Weights of a small mixture-of-experts language model, trained from scratch on English Wikipedia.
Size: 10 layers, width 256, vocabulary 16384, 18.7M parameters.
Experts: 4 picks a token, a softmax router.
Training: a variant of Adam for the experts, 524M tokens, 7990 steps.
Below are experts of layer 7 (counted from 0) of a mixture-of-experts language model. Rows are named router (the router's row for the expert), gate (a neuron's input weights, with its number), up (a neuron's input weights, with its number) and show model dimensions 0-255. Each number is 500 + 25 x the weight over its row's rms, rounded and kept within 0 to 999. Numbers have three digits each.
After each expert's rows: "gets" lists some tokens that make up at least twice as much of what it gets as of all text. This comes from a sample of Wikipedia text that the model never trained on. Tokens count by the router's weight.

# expert 11
router:538511477500523510473467499483458504501486520521454488470501548478488513546470511465476497507462483500514503523506483475494494486510493523446486502497470458529537459536480485525492484496505487535460486499469485497524476490539526467530490498487503514479462527463541533481458523520455506546482478478492464483486477499524508549477505472498474475524490490467491564544530532526485554496533526526471462507518479484512561484513534483522503551528474470481514464512482543547459526513520486517478525502477472491518502528519496482495486451465524453466509504487489479545449475478522520523486515519545503490494528508547504510495527472510448497491489518486488470459515524484529483529503462509492503517473496547505536513490479533489485481472493519521500481508496505507477476499469504
gate0:485511511492495465535533513480470461489487456524481547520512499539502502504529539497501498501517538489456546491504478462520472457491538492482509522527523476566517479502527499488489470479508523490525463484457482523485506481498475493477519520515517472487533530500507477524456475479542469459523492488506503473464453552523529491520516481507501506496518541514513495498478516503534475520458477480487491558483524467456506452509492488494500511505476512479516532474537532513505484494477498494509490517450491498495510492508488501526482508477478477461483525548463491489497547465498441507455528548485523538515476533478485480508502499525514503491501481491517490454470496551467500528478446489481504496498497499489504486444539478541465540532532474475489490491492519446483484564514499
up0:535449480537526517515508488506485509509510518518521544487502464457494525533488474519464500478481496483534502509464506505545494480508507501488525462500498475496483511506453494479466518486520484535488525483475501504526460478514465479502451528464529516476478500485552515513534514519482487509496501456466508561540496514523505528497504435485493507502521455466479536494553488528508505526509518478484476486484461441489509416519517497489515520475503448517488498484470535507493526476502501519519472491483524487480520523492481470524525488471519489468515549527468480464484510492470471490528488516491509509467569548493488495502502526538466502441518481511499514468493510504469443500498505508546511506506470455500528466518540526501490512502516501487493468525495479488548554508488469
gate1:538500488516519471452535542484519521543491513496508518464511506470514526510497530490439479484461513524489534536520504466504539536515488526476479498511466504550534492528487508493467481492499486500493491514513499450509533468478496480503494537483450531494525526460551539529528463500471474479496482454488514494492508531491491533497508490469522481503515511490521450520534517498482505528482490489484486454529462515459498474509530523540515557459485480510500492476543507521513501527474486526509516473496492509502551505532513489513433479482567527482461500510506452513479498487512490518534458469507436477530501526523479449520492466485440476465492528492504482539491513481492508479513490531487502497512456530492506503481494520503523477488532447510509474518490498494525496454474502
up1:527496493523511540524518497548495520453490525560537525467487494461509507467519526475545501529513471507531471537464496496467459476503460477479478481486467490518485500517466520485508495485510490541496526500472497539476507497487498498513490492469536512455510497486504474463492524516503520514520536454514508495494496483539531464551488510473487449514483532472451545505503483498492502496517553487506483502529497451503491479497529502544515462473527499501509465437512487491501507515535470513474512529504545540498467514473490521522527508509551505495530475493532487505473475509464551494488506486484458491487451485477522541491501470471516465504522495501491516509489474513472545561497492482516512494539535497537475492495558526486514469498486509537531513487458518503490550463490547
gate2:492461515508514492523484562478473460476484472513533468442499492478505528508512487513491503501519439498521540490505491474543486505450505515484482544475480506458501462490518523531490486505514486482500501503472468520486493459523540498543461494448472538493493468497519493528454538498481505506500434528504485520525472438511516470504478473431528510514518473472533499513461533487503498487510552499518507511503469481496482489489485483496498502448493487525496505463462514486542506505488476507463498486500536493504509521475497521501515494510546502499520525492514492482497471526508475518526480479446523525484504544499546469471487523489495463558516473479520506465467489474502446515519501468450531479453487494525487474481513548492517482515540523498468554497497508498478518506467477
up2:470541535484499505514490507502524467520458482503507500469485525501494488541523496515486485474555519511515488472486535511466504513478516503454484492542498496487519515480497493483474484518500484476485491523514515535509491542545539472500491504463505440532428476530486450503496482527497494468461443503505462488487491467523480534501506526528471507519523462482508508502466497488454540460542494480518511509522535488490521546492494485494505484505518495533458506509508457517523500472512489495497533481505538498497461497475523498485525488469538509517467523512467518475515437517522500545537485477524492529464470509523514497458544501490503502519456440484529507460458541446479514481537509539478518472499521495526483493526525530487495474516529504548487550515475487479507471550496504
gets: " in", " of", ",", ".", " and", " to"

# expert 4
router:530531483502528521459482507501447493494495522528472488473510536489472519560472515465488467504458488519532508535509487490484498480508503522457485496493467456513519468508483500516497475477515480516460486526460500497524486474533526472545508489481509519489468540469540516482468526509461515523469485487494483469503493488523511533485503486510484467533495489462501560522520543538478529517512533514478472499523463463496492463520554475537512537542474463476498469515477538535465516536499487517481514531479477507531483516532498481471484466482529466464518515480502479521445505490520530529482517517554508477507532506564521524515535476514426530491478504483499474474526514488560503525500464530490492506476498527520514510515464523498484485458496526526489485516494499516488495516468507
gate5:488483476481508478505517484493486453532481486537536511525472525474493463514459512510460514510475479500477482462461492504483464512543485481497513496517523544548474467501519502470485517489485481501464506496471504535495523490534475553549472487521513537515510512485520495480490482506481493523448547482459476476496417502536487560497515452466529488526468465519538538501481496461492504528531505519487494485488448515519494558531476501519491491481474479497526528535539504484494527551507505465513495491510503514482482512509512517509503502453518500469536496507501519512500501475484523561442490520481496463505507535432541517502490458485511515476524525508498504531523472483519508465508500482485513476472473521487484435544485491488508522485518486448514498491496499520512470524470505
up5:482541495521451469490486495497537508484444466505487515533475483489508546542506506507544486503527535522485490485471533472507510486485480500492518566518522510483504509497496486490491496520481511518479536503547470477490468499508490496494514488497493431524461488502489511498491523455474503510497501474495464503517556523489437492511487511499515493443495515557495454478479501462488475447503478500511515504486485480498523550437526525545496498498508486508520493508474529529533488476474531541503476521552473474491508499514484522438498510544496494522494440458503489541464437534498495515478467474450509475501472506449544473488461478493481465511500511505462488480512504509481524459491514505511510516517462478475510526509472520517494485511526470506494538480517468532510493482537489
gate6:514507523449482493463479491508479485562493476536527513506486495529544491543481543546475492527500493511478501523506515523508514507481509500460507487477567465538489460488510488547518536461540477496515507495514528518508480536520470502505481469502521503496485473521500470488476545492548525488488480487502523512532518473518512517480484556497503529475552459508540514466505518481502552558506465515533519508473440441485493497505466497505488539583506481542506520459506485501454499532506507510524470484498498486489515531504490520481494492518470485532485553517490508495505570525498489542482453526515522529495473449514510449491515504496493532490470494478500483483476506491526487486511489452510493480466473499477493502515480525503496501504479516523496540537503508464484505486520483
up6:531511506548502507476463493469533502533507512503468480535482488506479486533508526471509490535504502521547463505514489526511488507506471501465497512520468468509480492490491526528502531540488471519442566498536509498496492455536537482535501520523487492516495548519518485486503497487515491497495504478525491536518491486518528524478551504523497516519497556557495538516508507509487483506536486526477577515521545504501508476519524508531502545512517469491488507490518487531477512506513469518502483481460500516537474483506529490474523431540509490520521539499509512546493523525481485493485516485499453517565510539464482478492509523472447484550457531518479530544486518510511469509463526490484500511508511495518528532500511483468459502509494502520492480488454470496481471467419487
gate7:473510492506506493493501490473509515480478490472478499502455477489430527520537484488476510490548534475503465504536477518470479480506531501488479475449478483486478535507503512513472502484468499487504487522505505509468528499499502500519540527510482486486508503506493503524507447503481569476510507536534507532514524531472459490505491495510514480452495507516511485479514505486472457522466497472445577509561475506498501445471551501520543518501561500556496539488496489530496477518485497523512436478535459461503484511512493513476499486528524470449477550501556477482490503518488474542508480491481482508527499487520516481509521470534470508488496551522507510487486494491494542492522459511481455510515492496493478526527542476493545454504514495527482522515527515521475529465509516
up7:497494486498498505505483481476508500532494470494454457498480473500510505526524474459481537552574523481520481485486500459525504509498550482546489468494510537502499497493493522500517511486495510469516447504476468482513523523505507509426522513530492472503514482491522470547459529490476474486511472512469539510489469526474428461493462481551542534550498515528461479507517508518493459498498485500500549548480495490520512500463453477459496483489501492495507538541509496527559484466458549475501505505494491504510500504514491525452481447506474492506484489521551471536548496504522505500529495466507485510535553480522480470509486520474475519487508470475508488477485487512503495482516488505504466491511508463498493522548500502474529482513509541462523504513559508482498496516504487
gets: "\n", " the", " and", ".", " in", " to"

# expert 7
router:519525515506539500482479484481470490475494517504471479460528560454483532550505526450478506509497438490499508524513521473509508486516507514482488500479466448545520482525478483511484445495546504544469510510514467478507489485505478466503468513490490505478492517462527517493477508521463495551485474472505487496474461493513507523523519454514477454516482497501475529582527539510471511477533500536450455511561478494483532501540545461526519541534464481458543458532473529539482494516511520525471505506467480501515481491515515482513457480472494488472487511496476479540493466492525509512494499503523478486512523502514525486515544490500456513464508501467509455486512527488520508513485478524496479499472463543523515521509515498511477456463515508507511477508481511497501476511482523
gate0:503472490470514493514499501500497549512500491488478478476513502482542540491477510524480536537512463537467512481502480519523461531478524491525508543515508499436491494494506490509514545495477487510504501483516484507503510494471475471523494490486502491498539478480553489496502505460519514504571498495486438499568491506525473465454475487511496478476462464511499553485531481529506479516483486486479511480464488513525504517520483498513481504469515517420542477525502506510461471480497479478504542407519529457484479540446461483487511550486533496480504491469498518471532446500511474440506517440481483486480533523526504490498518538489477509518506463514505477531528484491483504478476512537526497509510499502459516519513518485515506483542508498509530491483503535492484497520483469
up0:471478504509523472517509518516515537473497518541483500514502483523502532533486508526473492494491463510496532483512506491522464519530520469456493539514499537539480533467470526498517462515473508486500443495495465515536477487508498509507499539460482482490478467472542497474531494479514502495503469470507493509518492526461534469521483495510554441470450506479523506494512475530470496448476507484492512479486471522481504517538501482507460510493539470506464508499511537557522539449498488536475512493465519492488558518477491499530489539545503479471502490462470516500485482490491497513519510465477492521503554522533498455502458477526465481467515506456524505519506519480503483480451452486475473536505504520538510482481451516520541547537509502479554534465516487518491509470506525
gate1:473493468483534454450515504491507507516492510487496491452510483502541520499538512451484532507476492499480473476487529519478524531501543497513517493490500476547468521529491503542502463476520504513521492549504515473461525487526480503486480471486521505497486529470467520491525501543536475525498552455478499503519512512510495487535461489477529498480511505504523493516501498472562484461471467504464478442467473515478493525489484488509543504502484484491490513515495546496478488507548463529470499479512465460485493570501504442519535499435475483474482495495488477488528490493490482509526519569475516490561517475481474510519484504477471478502541485419483515475473496467491489486482472461492485477513535489518518514484504512443465483477490516501492522486532505535483515485518493
up1:532504531519527473497490467545490486506525459469439527495542495509482519523544447481533498457535473500513531504464540572491491498512521487509484468449491482511492514475504506509487516493521523464467515508534515519490520466489468490493505501501438527533515525546495498511492512526456473525509486472470470540536495465498493500494493521534500464480510487540495508498468497485458488525493513556421502498488488481520510501493522512478511502454495504470497495508510525528511478468529516490521481490503499483455452516495511476513514495497491501533458496532497515501497478519515511455520536518463490513545496502527530474519508501511484537476503506471459470543545468473544446490530499471512458485523501473471458475473498502538523478514482449513459498532487477477518498483520513
gate2:497506494522479474500508508510516468534507509500491496494464542535451488527483506529494470490510445516519504511509512514495490508540527509497497478519495467543517506523519465501461473494512511439500503525501483473528467472502498503518468515543488531481510470516545511454475513519479488514481480502480518517482498526500511510514521501518469463543492490514526497546537520503495484510465469509453467499514541510458515522515507527530518521499493479529492499526497480523481484485516515544528498506488518539516486485521472510470493487493475469520486461523480468532470482454509520496495510474503471508538517504541536491469523530448463494545549502447502446503497454453447523519456475515473490521460490472529501569515452526543490443515512508515497492503535546549520471506505473
up2:505543485496538478528491505509478501461497524495488487499455514524491496497502458482505495504497451481465494520484502515488516509558518484519518525514514446559471497532519520488498502476467560500546520528509490473549477469512463492508531515540490511502494505500484556470497490480499505554491519475498524516437523490504482495529554532509506467495494488522491512477494533520515478486523509502427510486515498504442487470518504515486510479504488478489521458501507492512570499497507514520488509478507533521499488464512521513473457503507468512474485502508502409516489472438503529448493453520477471519523532500535498510489512487490450492522497492496514476522482503496466527536504496508483533487461485489449545556532498461515506478492530482528490489506534496545499486491495470
gets: " in", " of", " to", " on", " for", " with"

# expert 12
router:497506479527502541504469502485482487500522528536475523484520576506474507546479516449494491515478470527529499523499495480497490499517477489498475480481469475483507467511468473511484465470500454502467501505458494466504490506520532503505481475509504500486469521469494495486491521511488533521442485502509481425518472477520512532500488464502502455525475461493496549531539531538492525515512531521454493491529492454477505480499543432553514521544482473472505458503502529507482483535523475502497508523476494525523496490518520483490491480498525488485496521485467504526459492468526513539479489515519508485488560529504526504497539440515432526503486496462484478508537510479526514500483460532479476533460499520544499534457494537459478501488487539520498509485492519486488483510454496
gate5:472519517533452506514551467476505473468539501513524507494501531510458472523484513511522517455499501501512470501508533460482488518517506515534541462501487505484519524494456495493548516523468491492562490504537510538519511509463497481458504501534454481492517490499498443473450498496511493532488500535500500511499503576522488460514472521501499490478476515486540518498453460503511496513476469518474482552479493498470531481488530489504520488482521492481492500550513533453501500537499511466502550504496506480497471473519560517511494528502491508432489461484481515515452510535509514511495499507520513532506483540509524485518522476513495514485519499524492528512477497515504490506530509453495442441508494485489489558488473508464491510519526476504548486560486469456494525457489520
up5:487483491497476528516474468496545453491474529490479468502518505559475526536507480484557508474515498519521467496470494491484541506491514510485506501524511508483507484541469509556458537575484505498491471501486493547537512470479524485477545569486479487488506502449478515503486542508499493505461485450466510475484504493445534490489470509483513488519499484551488524488516497512487460475506494492495463520534442514518510504502538524489499535483528520469508499496547516529494499464493535512507509508500517508542518493514529481495479486501540487503483444519503471531491525493509498473494477502487483470493549497473497512484529501497472532500462435473462513474455485497516535553506493552476514514474481488515555509501512507462496496500551476487511470535467489535525492524513498
gate6:484548518477506519494500476548488470524516469483560514516483488457489543509529500482511476543477538528476487475501515523530541516517502518518492531491528472488515491494467508537500507542496456470541502467475542522497488531478458509519502442501499538518495548520514522503523442484532520449505536530524478469447492516492509509507471457474498436516494455509509475506491522474489513511551496516499478485501524526496519496510525505512491504499487500505531530473499572490479472509499536524480517545510502551523503481504525447501554524523505459506491505483494502481491493466459532517446465522500526487520471534497472474540502479488488512454499492502520513466497485541505475537488501522504510506517480465487498502490514540521506491484454471507478497519497503514485453498558490
up6:520472501533507512499551503463503474497498463517507510553536510495537492534489517476492524532513526522466547462508479501486475532496538513505541504447514475510484491520509493496508515502537500499507526445535516493461460487528484486504508478521474484509515517549500490483470498498497530521537518464542434486492536505505504510528517463521481540537531524444508482507524502449491546534495490500476527506523559507498531525474469467499538571501510505511533484508495444502499552483470496501496542536485514503450513488510492497492537501508543464519514529514505503515471521476505482523454506503508506549504521519499512496489512503502512478494482520526489504472508506419496490501479465457480496515460526488479495478489531499500517507557468456480482517528461511500528497480533506
gate7:479473441499509502493484508490502499559521520457496483485511502531516490471442503486511468511519506518469493492502472522503541534508498487456527475467492514481510538497521465489485460463507533507520511486482511496519494500488524496477503509502449486496539488487496489549497477487477503491487456482505498464495486475481535466486514465485507476485523511532525510461441456481471483549492466551549533499524493501509526515504506525511486487498471497482502526470508495507541465499518516481499506518536509503470449507528461502499525502474521452477526532489516500499536543487441524526479476593489545544521500527522439482473498512504490499475541526454463520501541512466539513514491507533484536498472494499483465514514493509531512489495524469518528494532463499476471484469476473
up7:527529475499476477497493456530513525496479503495480463510476508470519525526500462478487498492515461452544518450512514541524488488511514519515502497507499514510504479469531470481496556481518499495540493481481484510504519454503472464508465493513550528546521514483522487483514480454517491496500528499469517471497467503513527478495480479519475536467493485506513474509487493467473502501526479531526507506476489505485518528483467514493477503505500537499505502517491550507493518488483521462490525475438519494503496513509500500482475539520512469520486479473471486508491466490488523499464553497491491456481471473474464477483489520489499420477535517493483519468498438490464504482497526447446515502545469539506499502531469515471488504500513494511529507528563516405447467521457474
gets: " |", "\n", "-", "|", ":", "=="

# expert 3
router:521504505516530523479466513499487521495473536555467500513527534479486510540492535479488492483483484508528507524478489506484494477499499547471481492468472458523521459508475485499486475477521485526488500519485487484520476498513507476515453472500513499485469516457535522512476536516469508519458467491509484476520472511519551515470487459484458451506462470489480527557526533551454514513518542538461467521502450471522537460497542485515514545493471490489549474534484540550469471524509495489489516521455478516523487526496497503505482491478517499482500496478489469535463495475518526531467477524522520468491519507550526531529522467513460523494467496461498461446531540490541489508482475519499490488490485530521517512497496524483474491448470547501492496510495507485489477516488514
gate0:444513490467547485519506479498523526451460527473489508498518502490538499502488448460469531503505507492483473535505486460499453501498483530496520520493516451474525498489510469481471487487528519468506529503486491498530433523474518482473478495484528493517479509477480495530494465477481535455551510507517536513509504558522506466546558528489473508478495486462526505494498510499536545535503444502500507529494520530454537481456517506533536504479512506509514481541449511491513460501502512516473522498475487499483501513505514454503499498481488499490515505501497498530488461473437488490523515499526518448534515470511505530487552485513504513419533539477545468453549476531482511503504490490488483541522512499510540518539530492524504489500484499516517492482494515497528474505497503
up0:508500542503506465518527588498524482484468436567539501508511544448486524510549502492486486479483531514484494509497470491538498516520514504533504469472524514551482503477521442480489491484537517483510509491491519453474485516484473539501551505486510467465476503500484512541488511514477498499511501529466493502572521518542487491482497507495490491503498461475523518501502494500487520513527492489520501492516547549498530475500503496490477447474529533468477479543507535536533463490501493491472523523446487509507511476514445521547501500487452470454495507490452511537490520489489488500498526469524523490484500491501490503487484479526483529533540514476493496478486514518486490531503507537462519549495551518511504555481505509500481504495490513517538454463468494521487480495534491
gate1:495544541464474532492470483517480506503475451519534528490519506497495531498512467533461478483557456531499496481487512467519503501496496478487508532490501509479532479505512517469486538487497529435467549531511484519537532573497484528498451526497501484521489458541530520534486479547469505540467506504503494459506559505498513514532459497524539503491493516506475491492518518523471493495497511506517478462505479480508478506494495523527515520464482543524505526497519497539470532431459559500509526505476502498464536473500483467514526499499485500558495481502447511509479487491491479503508499506510516467483499460509477505467484509455489504462525511437482520493497488502511497515514517492527528510495481484507492500477502560496533505511534485456458479530535518491555468497507506
up1:512485550510531476523495519463507537508526508507505557505513501463480469480490467492476487426515476500511504502517506505521419482496521508503552495482519460453481490517460500511489505483506510547506510512465537493496495518466485515552517504516515527490490536529508481532496502527490457489528492510470532536508495452515476528504518564514482471476512516487543499495490454498470479527553494494497462533463518520514483484517525498522494512489523476510498445506482476548487540522490502489510463458473506516487512499500459485486501465458512461521478512519450470523493500506527535472465473514502539527470510465480519467484475514527527505540510527515516475510584545442536521508516487498488521491485469499493488506532531504483518535512506488489498502538489517482484493516494481
gate2:508477445483548464488495487491543509478455510522472532487480506509512461496469509491481483498473509532490525450509550507531474515503497505479531502492513531474491491488505501509479506500510457493481502500508519500470460489500524483459491467516526527500504481475470497496491506516481471527431464513503513510512478502473549499520509520476529445529485513518545459502478510500526512527517497489511491494524492489482520494470519492504522479536461514521517523497540507466517466531493510509497486502473463531512491531441531513580514473509445515440540521497551483461511483492493539539486496532496550523503497488535464548473458484536490491515525469458504480492508528533463458475496485481482510475502456533502462514534486528461503481474494493499531519482494506467485496468514556
up2:514535524509491548531519518527487486557517530500559479501511527538506527473482491462507504481515519539483474487475451517492500517528511474495499503526511471555533477518507479465532514506514521502503526498478478473471524509509495520519477514537484488483502508517523515516530456536461446490484536464515451465511525523502521473533544439487484541489567523522478503510499508469466529475454498522515538515508515511511481553515522489553526499472502482509481519512533494518512511453504497508512543458500516494511521490528474518499479501516499531581469495492497473495500486488487459466521501465524476470531512481489487480481466514474481509445462510484480463538489480530518515524510523514473487543485489477501494483514513516476493500541475522499525485476470511513520520478481443
gets: " the", " a", " and", " was", " is", " to"

# expert 2
router:510522522544486533475483520477489528490505531544469475487510549473510507539496551457480501491453483532549514530479509492448492511512499542496472480469467439513516471542477489525492467460515459514482499498475492478490490495551550492517491500476499502470486514457501517509475531539488515520455471477516477463513482505528536529457504478517470474540468501472478516521531506517452528507530515564459488541517489481490520466489530456518547519545490489452520460507495513510485473534506483518478513515478484498490500516508524504494499488511505485498517495462486480530456525526533497545482507504528502472505527497523532520497534463504466523494484509484510473486552532501513508501482469498482494510448506517531524527471464524470476498472460520521513475522473518485485490498482529
gate0:523504488454478509489527472523508482490487518478492473479452507470480480534443498503506486479490470488501519478541441485507494504538557463492498520483514505513563493518474522531465521510492497471520490518485526480482479518525531491514496510521465510489508493433497484459466510580497514463492501508483463470506502501498493499499481476476497448536509511503494504540499517474502560504498511490530472536511488526480477469488490523515484442522549509503541510527519483503479448492516468491509495483473504509517524459511507537481469529475475507460535476499507446521510488489495509464533493528515485513483508498536529492500469466463473518514488493486515463538496508496482496492498476504485499470438514427469445504535490545483554513495482489513508491494516551483489488490516547
up0:487478492482532446491509524520518455494456492500502481502512481512524491526529469544510543487520520473513502500502514497493462527524490525503462529495508538522543491483520538511535488506499507492473479489466509475483501521538505475487494492498502523539514562492537471477453520477448460477549490522439485515508466510488482512521539461530447489513506482457521515487517516526465487528514522495540435458459517475506489490481470511479504482477498489530547505465449517480507517518527497531492531536463509498454483526489483502527488479474531517514525489461506483462494512501503538484481465519492499499484567513498493538525506486526504548458476539477502476489500495480544476514502483476480484493520509496516512493505490469508448531489482513572526487493538492456497508490485530
gate1:519495467491535512475528489508460472490505518503498493524521504495478511508469515502496450486509465490507507514488534530448490503502492509441511475461500524481505500514484462492500490507536540531471426503469510519492527459496509505527477538476542460510526491453491487480526501490519498485505539487521491472467526506462506484534497491477475506504507528532453511523474504508530543518519506515522492491511491446494547526516509461495529525493444464453488539529506510524483462471539476498522515528495514518532502486466537512495463511467488521459465496525518483508484485490548527482502470523489484496478513520487510475528532529528492448464510474504486512499494510482484491490497479448529508512497490546518470509452535522527463528471472497541552500511561522546513489449505544
up1:481480445461444509549472518477470487494510536503523535505465466488484465535489480505492496528488465492530521527487504501497491507499490508527533514496505496505499508523513485518518492491507504515490488543515545505485533424502503496488501515543543447535490464490494450481488491505517479474513534475520484463522518491498490443481439549528508468459535490506487477485500475516481499468498486523476462502471487500488530474469520514453491500533506493505465540531486520511522507509493497497475494498500522519479492515511502516493483537500482481494479441472479467479489499528541482527508479482487471487526473522467522495498444474559501470517554504486510543536494522519486530487473516460521512544480578513483505537472481504464499541489515464523524473499554507522503508460503494
gate2:520516494498510468509506526483492481482475504532487516473513502500539516505499527528551504468489508550503500504484516478490498470498530447447524480532495471488559459518488481482503484508487530481493501526523518543501538506508528512505484521545501526502534467553535531546478521524464509481492516459520503494474548513512560465457523520508487481469482498499469479501472506545504495497479514485524497487504446487523474525509537441481460497509485442489480497530484500483496502523534508528515499504507492496497513499500496482523443470526495491518521537512475547509504474552525503540501470526547460478495445481492487533470509500497456500524545467492492518494516523514517508478465467501511493554488514492507493487476507537481405495535520484531533488484489520483495523471498525
up2:530465511510496534487480460504448509478454504506507555473489509503536446477510534501465507544524466447528528500510507500512486512513473510537473476490495478486487494511476471446512513487495520493511483485470495487499489504521526513475541508530471542509487510506505497539533542516468510510534511445494508461500476522525478503519535512438479515487475451520479530503446523526470523483494502527476513505494501497511543550547524555540521485512470514467488489483506521440493484529489484495490511517529443487488497487510460520506519495451514483473513546489488523518496484507469514485514484513525539476489478501520520510496522500472490470483438499475495480509470510472479504515533572519513483481459503494513432518551503512492484529513519517490499485523471525469517492503495456
gets: " |", " the", ";", " a", ":", " The"

# expert 5
router:505511530525506533484487508505498515527507542523478500468514566498476511552481524435486527517476496479522526544504516510493478474505488511501474495475466495497488478504492466521496489468493474507494483493459484487526487491527530484495476508484503515460462526454539516497493541526495493527465498485498496453484466495510529543492509473495471464503489506485485535540520513522479526519515521535486464511505514482500525471517503419533528528505486495457522484499505524499501501528513474520495514536475502486554513498544504482501474466466507470501517523500477508537487487448525477525485545505533486452491514488510532549501513454530444530501476494461473484497523514479516467522477477509494466536501487523531526510481465511476453474451463520530508481485482515458472436528464539
gate5:485550558487478507479491477496532479553537516469509534470536503515482482498516502443529535485502483507513504493543486446496498504535469523485489537471516480493493528522492503482523502469514464565467525531475526467522484472457490512506504521490496525509470467496520441545503511521532492481445494527481493461521507494498512506488513512486500501510512487503485536500499551462501532528460505523488508481509459490474495494528490448492510518501458452484520547496541469524540484477546516499501533498497504483483508524524484469531519530482519496489476498491527490477571510471480543529516467498514514492466527535494438536494504493539530517511503488516520510504498541503522487482440505504492468520523495479483459504506509515541501515460487517479447501467473449500486488505478490
up5:466489543507498465495499504504504510488515493528541464501510500472513469513479559497475541479500518490487519467531525464444491499500529485482490511553498478465529537490548501484497478488521502516517527462502531454493520485496492499528548515525502498474504477518498505535495504525503460480508523537540517488467505543504539533450481462532472525453495526535494517496494481537508540517505472525566503496513505479509500504479495493508522500464488499459515474501491516521524533504473525495494524486510481486523490475483504476473493479507472518541532468478461557492503473476461560497519514531483488437496445485478484516465501486508511496520481515472508473523548504498540512466497507484534528508518542464481461540521504463540477556481531486519509476504499504468487463529529537
gate6:511477538517523574445458486531505480490452490515474485502515538488463490530540480492485508534520503467541480462481503508519512485528487514501453553510512516478504479506481486516466491483538530464470482486449469525533500550506430514533482459490513504511472482483473519478512499518479508546498513530513537499483492448531522459519502519489516495519496492460440506533545519483467516506504487500467491467542518464503532464473501502534473482512494479474533521489479533493514501496520498489484529494530516546531501491497520463492524528527530539496511538507499513518490458489506506505505492498532487480497538544514457480481492504473474513522494491493453511492499451502495492512500520526484484487508502545469526515504481541569495520526507525560471491461512499476493483494511485
up6:520525505498483488514463531473498509472483528509484509477481518487508468536495512467478517483485477537511487519489498496508490553524502494492516489477498479494526533511452499507493474488470454481488516501540474493506474521531590508529519525519464486526519500504474544485519511445502483519490507438532469490496500482472511533459502484518501476499478519544490471541478517555524453495507514531502484560528466510461518490532496486520562511490526548492499470511531458522505489473469510503487536479466480491474509484472487512514479467517514512514530482464527456486490483512463497515477472522486532510489504448513525514454520459462467526475471521491483498473507540464507512492490496519509450484502479476500513525504475521452501486521440481470543491480514489547522506480456525
gate7:475544517512515485525452500487469539517503482514505501470513498458532511538491479462489508471486524497509535519507529581489453501482527548506477480496513516520490490503510488502469491565524505498512467500483504539544460494506514474506506526504480529487524547505496526477462459474485479516460490509468490478500489503502446548517445506503470481517495490533509503503525552502514514481510482503546455492490488501488540454520509489505518506532499477481484490564491543558485492513478518506488517517509489468491485522463501469501460493460449516505484519502487500488473471465502468484518477531516480483521501498498480484482493503467459557509480491487487481463514557492460460522489498544506450488523517492492530522507528472510474505543535528522519456512500511517520518487513559
up7:465477492483482461519483503507516525529557503509485507496481511517531489529503444509545490463503515484529518503541491530451497485521470506497501526491454491501551526493501444511531494488492487502508468502496534527523486481491480504446507523518467534507550550511456479479528470485497487501478493517503521479475491509520458527501478490454499449499479509535514504502465518526547551482481508505508463504487494494495535491501516497506503466543511486532477562534508545526512519474496495494473531525513560485480508504522508475505531527516498520479489522482493513505473478499517433501489513539531443517534503503484536479481496461547456533523495509507450546483515539550499452513503507516511461523538512451499487498501494471490501472506472491522528520485518466495540476501497471
gets: "\n", " |", "-", " =", ";", " /"